From a checkpoint of a small mixture-of-experts model trained on Wikipedia.
Size: 11 layers, 68.7M parameters.
Below are experts of layer 8 (counted from 0) of a mixture-of-experts language model. Rows are named down (a neuron's output weights, with its number) and show model dimensions 256-383. Each number is 128 + 32 x the weight over its row's rms, rounded and kept within 0 to 255. Numbers have three digits each.
Before each expert's rows: "comes before" lists some tokens at least twice as common just after its tokens as in all text. This comes from a sample of Wikipedia text that the model never trained on. Tokens count by the router's weight.

# expert 4
comes before: "9", "8", " (", " as", " was", "'"
down0:120098142156175164144094114180112150112159092130123145084110103098156048179091042085128165099165080102102126145138198074136119120100136097089126090044104099119206176061133118154113147134156094112154173137086086159139152120173128097140106127101156131100134110096190102100115107106113133158144155103144122116102114115069176130173109045142202121190168164084127066121161132149104050089113
down1:152155121121086132112083106159170109104140137136175166069155099142104072159203149138116113135139074170148115126109154086090112147160137031061089127122075137199147173097112181089143131131137131142108152159162141129126117129063144197168133082141161132110082134118164090161172187079142156131167159121151182128130128087141161119184116090074148164162124104098039107202070051140119189093164
down2:167131134093166069123097141121107149177100134152170108126120072134171098147137151087104153112118161088160154173117130112045104126170175112115146086131123143103150122089145150118097146135097114084093098143157092109181141121119232117156078160124157152104169108154207096139121118113149203109129123119161145120164136084087141127154110111117142127086155169119107082090181142150090092053113
down3:080148116103182129122094165143106148109109089148139108133081115108167141150179105106138169073082155140151163163160132101073158094164184099138153108143103152127054172156043091139121140133141133135134126104101078149080137131164094089156128193111144097139161138149133141107192080108162122087134124077099100076124124138130132105161097103150144104161154162120093107120155159141162177151108
down4:147134129182143108128133109125145121159161146181140111187144148167123140083155129175165150115119105183183153145094171082098132152061088163136127166090163140107196109146117104110062110082116142157142087131132089091084100105156182125187036073119133098162142126176129140143053151157163119106154133131115115141082085113117151176173156080094166144077130160139143088153137149148122143105084

# expert 28
comes before: "-", "|", " other", " his", " more", " older"
down0:128170147085141113149146111175118090081154071156125075122088075115143155169150127083088119120119083055094182181169130159152143105116121053101144117139063156166170102140134144123146125105102137163156080176117125108137223136078121146120138162158095143099134130150108126094128110137138078129111129125111120150137137136158228099126125116126224121117122178142130087121120147118124149113164
down1:142123102124127140027138136155147142095114166145157111114172112109064106124109189208122161075096126115125117136082138137130108095116195166136092179165101115103076062175112116118105141111104099129131092131135140158123168141137117095156172093139050124115111096131157137131128159165148159109136148102178117119148106106102117114067157113108140128130116097159126116114088068136166139136111
down2:114128185154153100101157155155103112110077123157120092125157142131109156127110157152144115114178136091128163141123122138089099098163185121144126159131195090099117153139122184059115118146095172180129052146100095194169177086074153070152111169171117096078177143146122111114121165084148039106146094147169088100149135083149169102147087030156098169101124125206136122162168099104113145108131
down3:125113100189156155198121115080115162196135122165147124111158112165085068099074120099061136120098054136107119167063132113085105159133105165152126186171172137137070104122135108087129110097158129116121123163155165103166090170101079104159107160177099113172097082068117150101122111127143054073168107155143103138130069135183047134078107081124093139124107090132134166060142139106102124178110
down4:116174083120078122186157159131117189148089130130149177120156152161086124171118095079201134129126107104181120130132136155115108188140079128147132118073163132113143141101191097162126099145087128123176175133176070145145159083140184107132142183031219156163118098108079176141163160114086081135145116093170114128132114078129137141158102077181174146144079142126166205182130143161112143171127

# expert 21
comes before: "1", "2", "age", "born", "the", "aged"
down0:098130118069165112134173129138131141163117109091124141132153152147122103148072089083034098103125167194069096100092180096143175128103142143149109145139104162141134007105087122082132124121103130156125197138102038119128155153179124101163173150094132144134122122122149129121176102160130091113139118124129147075121161159181144119104092065165110145117116104072133064178055138136155068105072
down1:177164089096116125097124104121106118120158192121140117132095112077088177156128164143096142124105148149142133153151127146144185151108150153132156097124146152144098255151123086147127133164098108150139164146092116128086110116133071129122174176142130112155141147129111149111132140154147172110140133165145138134127155175133077131104126135139109203169133101090093091113116092156116131154121
down2:175123119150091172102116130108157107111105130113122111122098132101123111149174136140100140136137113137156139105147139117154124133171126100159110115150139078086097255155099109109132088101107085111129103109132168167073205171158084107161152181151119127136165090122057133149135087109143151150173195144167149109137112053133178133132133122128189104142170146137124105158125103127130064116071
down3:136126117168128088105107123151127168079139094183112113100101135149142095097122122103148128146114173169150111109136137112100104161113150174131162125146123142111147000102116112107173124141137147141142120088135155151158042082080143137120096131126133158121126109123132140087141163099150104106107123134114129140147185104122115140143132140140141160144118172145075131089092163142095130136142
down4:149153145109119154085121085162137120122101122140157102151100076139100075149138158103176096077145120142067162112148112141135173110111107156081161214120089109155096060123197083085115111102159173113143160095091196129122090161121147146090124148123061154148117147153130115092118101134068094083128113161126104180078102131138091164103110118120037162085138155165121145162109134167134097122142

# expert 22
comes before: ")", " |", " (", "^{", ".", " of"
down0:178152157133124109203100127159152149129101126139175119090072151110129150176132166165147134144146152155122149120113131123127138163105047074115140185108055128140079192079121161109139061094163095121142118115094132178123121138111185087145137165081096118198113095148132086131119165080119118109112067113160164132153071116136161066155195107079142169124134113139148118130133112147152123131157
down1:125062117097167092152125222086134096182153139091098116102111110145102156147137135114071102169089138130123093143132097142115136098133097119121117066096155141142132104097104136095172148171066086038109162134095144167161142126150144184108142122156127099106164106139109096133082099120166125179154122096165198142057141155146112155126160128129128111116155117118082115174098098169153157100130
down2:146134178199121162168086094118096117090123097126106101141088102096108221072111092082109157107123094152087125147118122120123116082185138152167111147103122127120089168169121063077173156158209157133066125132153174107177179142135153100098118157193133057181138163100133147065130062205196125124178101157138109110166095142103150082125172176134137106138148133117132113128155106134110116167083
down3:103150146159120149153081141117101105109172095126124113108151165133138189182113150117107079118180078132078128105140073104137103129085137179144174087107091126106154171202075136124184120139116110141108177167124165101179168143129108184038166136135094096109172099129141123111099136142143147100119175132181157077121136128131137138107131122136156127095129088053105087128116157117173100108185
down4:151149137135150161180138131119093149117176183146131126120190124139209077142132134119101094131100137115130154151175100114120134119118172112107192141160174151148176151132083107190159144116177139139101149103083136087138062096133123047156128101128155115098126132129121155162178134092108152136132105132096101097083133155184140091130167134168110078121131159123089132125029154208146133129136

# expert 19
comes before: ",", "s", "i", " (", "ii", "a"
down0:125160137101105164164065125094147102156108062123139091149143115165159139103137154104122078137149124148103130129114092126164145058139121151103095128077130101104120112116119167203177065109220140148109152194115142205124125121118134137144190126120118147144096178107121116121065100107139105084161122149162080111156131138094087115102129106092130130109133132115123166078179176121112117128083
down1:118215156139138137119146132095143186118135170096144155106084094169119088168168091126194150142087146143137159088071115135143152178109095124111181093166173108143111136137129095131179148095159173151120071081132103114174116139120146079103115171166137120172121140137111136158121117140079108119121103115161099110133130129145121158167099096133098197130131135097127132128254083151080161144123
down2:146129137130136127091126113135112126106120122111206044183097125097120092126165150096123168090109147124171126116171146162068104098134113104107109134137131113161160158173140099161093110134076174071150128150169103138157140129130072115153177111147132090068145133177083163132117129059096057122150109185111099068191154121086087134108142131103203112184091144093156144164106172125177143198112
down3:149154129136119113088128116098127124109103110157113098116144131108123117063099147080093142136143100151143153103125172128125135076133175158149102160167089147139111108150140110144146113118161109107141113099122111132125119161088123138134147064141110157116118161125195170106161091172080175121110109133079137149063162166147179082174151134101138184084146135138173160116101089194104185142150
down4:160131114140148141125101111128223140146101115127068115129104118166085137124097117132098093099104174126089106123096191177149112167116192150108161123124176108146129075082162106147157119148160215082147140063138113158077088196085079178174099181125109092123150118103075135150088083136092120140142144055126153105104115069153089108078041145156102131188123144110222155208111122120081120165154

# expert 3
comes before: "0", "9", "th", "8", "5", "6"
down3:099119128073093198089137057122169105082125174169074157175123118158125156080167056113151106131118151082123088131143152099148099063099162144112118129064123098174079067114134144097157157135085192143158091182092116107143137130138106163136122153112129155135166116137147083179105091181096090098101121176170090097174118147125052100103114136162144146091147107090149113140115141090085184226105
down4:202156133126115163081104120145124108099167200114144085047115116139110121083154170081103103134168157098166105179141053157151058130147115149139111119117112138135121191121156115099159057153122121148133161148099095112084115150139141154118158082104085134134103129062201128166148131114077103141121106140087125118101127152114106167179220149130119109097131094137134147078133092170092153184141
down5:130162156098102076146154091088125141134099091093142087102073107159126090125136177146130194159143187163109091108097177174130138148171110170101104109191137146103102218082111168137147138163136113108123140028159121182113089147157113087099099127172128127118163139132070147062114122136150085147154140121136175119116151141122120137115160167198145087124105180182134127095094138121195098115049
down6:211167131123137064112090067105137162150169114116135098126097115148122107155155109198166146099138105167128067113114135091112135140129069173096101134119135191148147174108124100124170045147121056090158175151116148123129097124133144095110123111072154108041156152171129169154142164138142120148053156097078154138126087177089140167087105125115144186124132083128121149121103100166148139149088
down7:116160107108163163122151156149088184118128151142188154105151148105133114086124174117157128182153143151171123098120118080134109120213116093103190022151141148095079130136112115128131083091091096095163138193073093160174142109168103106120174152089142203134129134125132172084211097042121111125148109180163174159125125150137117212177160122075150127145171161144163145080105116134155130182143

# expert 15
comes before: " |", " the", " =", ";", " office", " is"
down3:123098157161101144192159123116127150140099116127175119080113102132074104128108149166111117122131178107104133074183154196164125089182113115118119114156092158173102129167074165162138118151097108137140124145118111107154165168142161127098106117137145079115115110119089123151127063150164100119057173112155119174099145151175139144116101132115128160151134154060195152093120146144118154105177
down4:089158147143100135084097154142139081203126166106129132152140185077133106125116154110151131143175078136129088139115164095122143163105130077099081158102133111126168128133146136111102136168100115154122057077150115103197071119054120136132116137161088132086146160187109128115043097135146102131131084118144160101158117081133064127158132099162132044185147107162156096117154080149115120157165
down5:125130099102136141243064110113135107138071137083148114110147150192082112130122112087155167130121113171096148132064133159123178142149090076167104141152105152147144057141130097111124111122130091102153112103154120112171132113115070126086139105145109115135129090197094148038069073138126085165147153130142106212163150092110112137111102113134122105085052139114123174131140151139129176113147
down6:192147145135169111114114149145098131181148146116103066101173137069158123127118103054125116147120162163102126118151120172128114173126148169199130107161107152207143102094104092124101123166166080166133124159109097087103124132110072151130096093073105170082123174115104121055163149126090088124129111097108117134097143124054178081167138158153093135134136102088144076194180146122143145117158
down7:122156129192159130128144127172124093144185097075114162114138133114101128114089131153143161110078128098143094117053132168165118105141133128115063151161143146116133122136139162156165136102132165122088116094147089168133114159193145114188103086184198135062112135085145114044104154150155132145076149144164103153105166169135101089158135112109148123129108127098098124137095112139073111103065

# expert 5
comes before: " |", "′", "°", " km", "–", ")"
down0:124122124110152149109081146120107142135116150095140148112127117108128130174145101132196124103147143113133147073127161191139123139126095128117157146094134061133176111194147125103071077151134085197148120141154152165144167154196126171136083101157114132161103103049090125084156159149092108193052085146141100184105151129133174121081122108079112152164120117105090150131185156114099141126147
down1:091128151142127213128090173148132110125137127070179128194179155083041094124152104136073122144106155165151093032148159198100110133089126116198100147151157102143127075099102092140080139102118092140107074187161084136139088127101151140129144114070147158071090113105130088103176129101106115161145145134114140103126145084121088101161084130099123178107116118089115114127125137106157120103127
down2:071168149195138119099229131087086115092151123143104120118091143142160118110099107229099096114133183166069120198149109129159102129162157202131092035140145090135168162118102147105127105086149105145098093077148140160107089145113168115155176152115114138159161078125149147125141115123170159102151150133149125154071166145138151149126097110178169132166124087143154100123126123122127161097125
down3:149179105134147090125114151180148164097129128163107140147082191095161154138176140098099156122074160159173173190124106108152133168093169099151138147079169143114171119167136120141105122067120136078104076164128118135141113152118122169114094154188154108163127149092151085138147152148122157177147144105118099106164143148105147104098067118151180060122085106087130127123139177125097152120176
down4:142213140160128115100066152157180122143144105133108143099119121129137136123113104122138114051100170048064097192137150113059141113153163142154111111093192090130109103089083098062092132146083085104081110138123171163046138181165081053154075166121165148108111113125135135101114117156133123139119090137134122082141136137116096145140125067101133089095101058134121140147163119172152175185143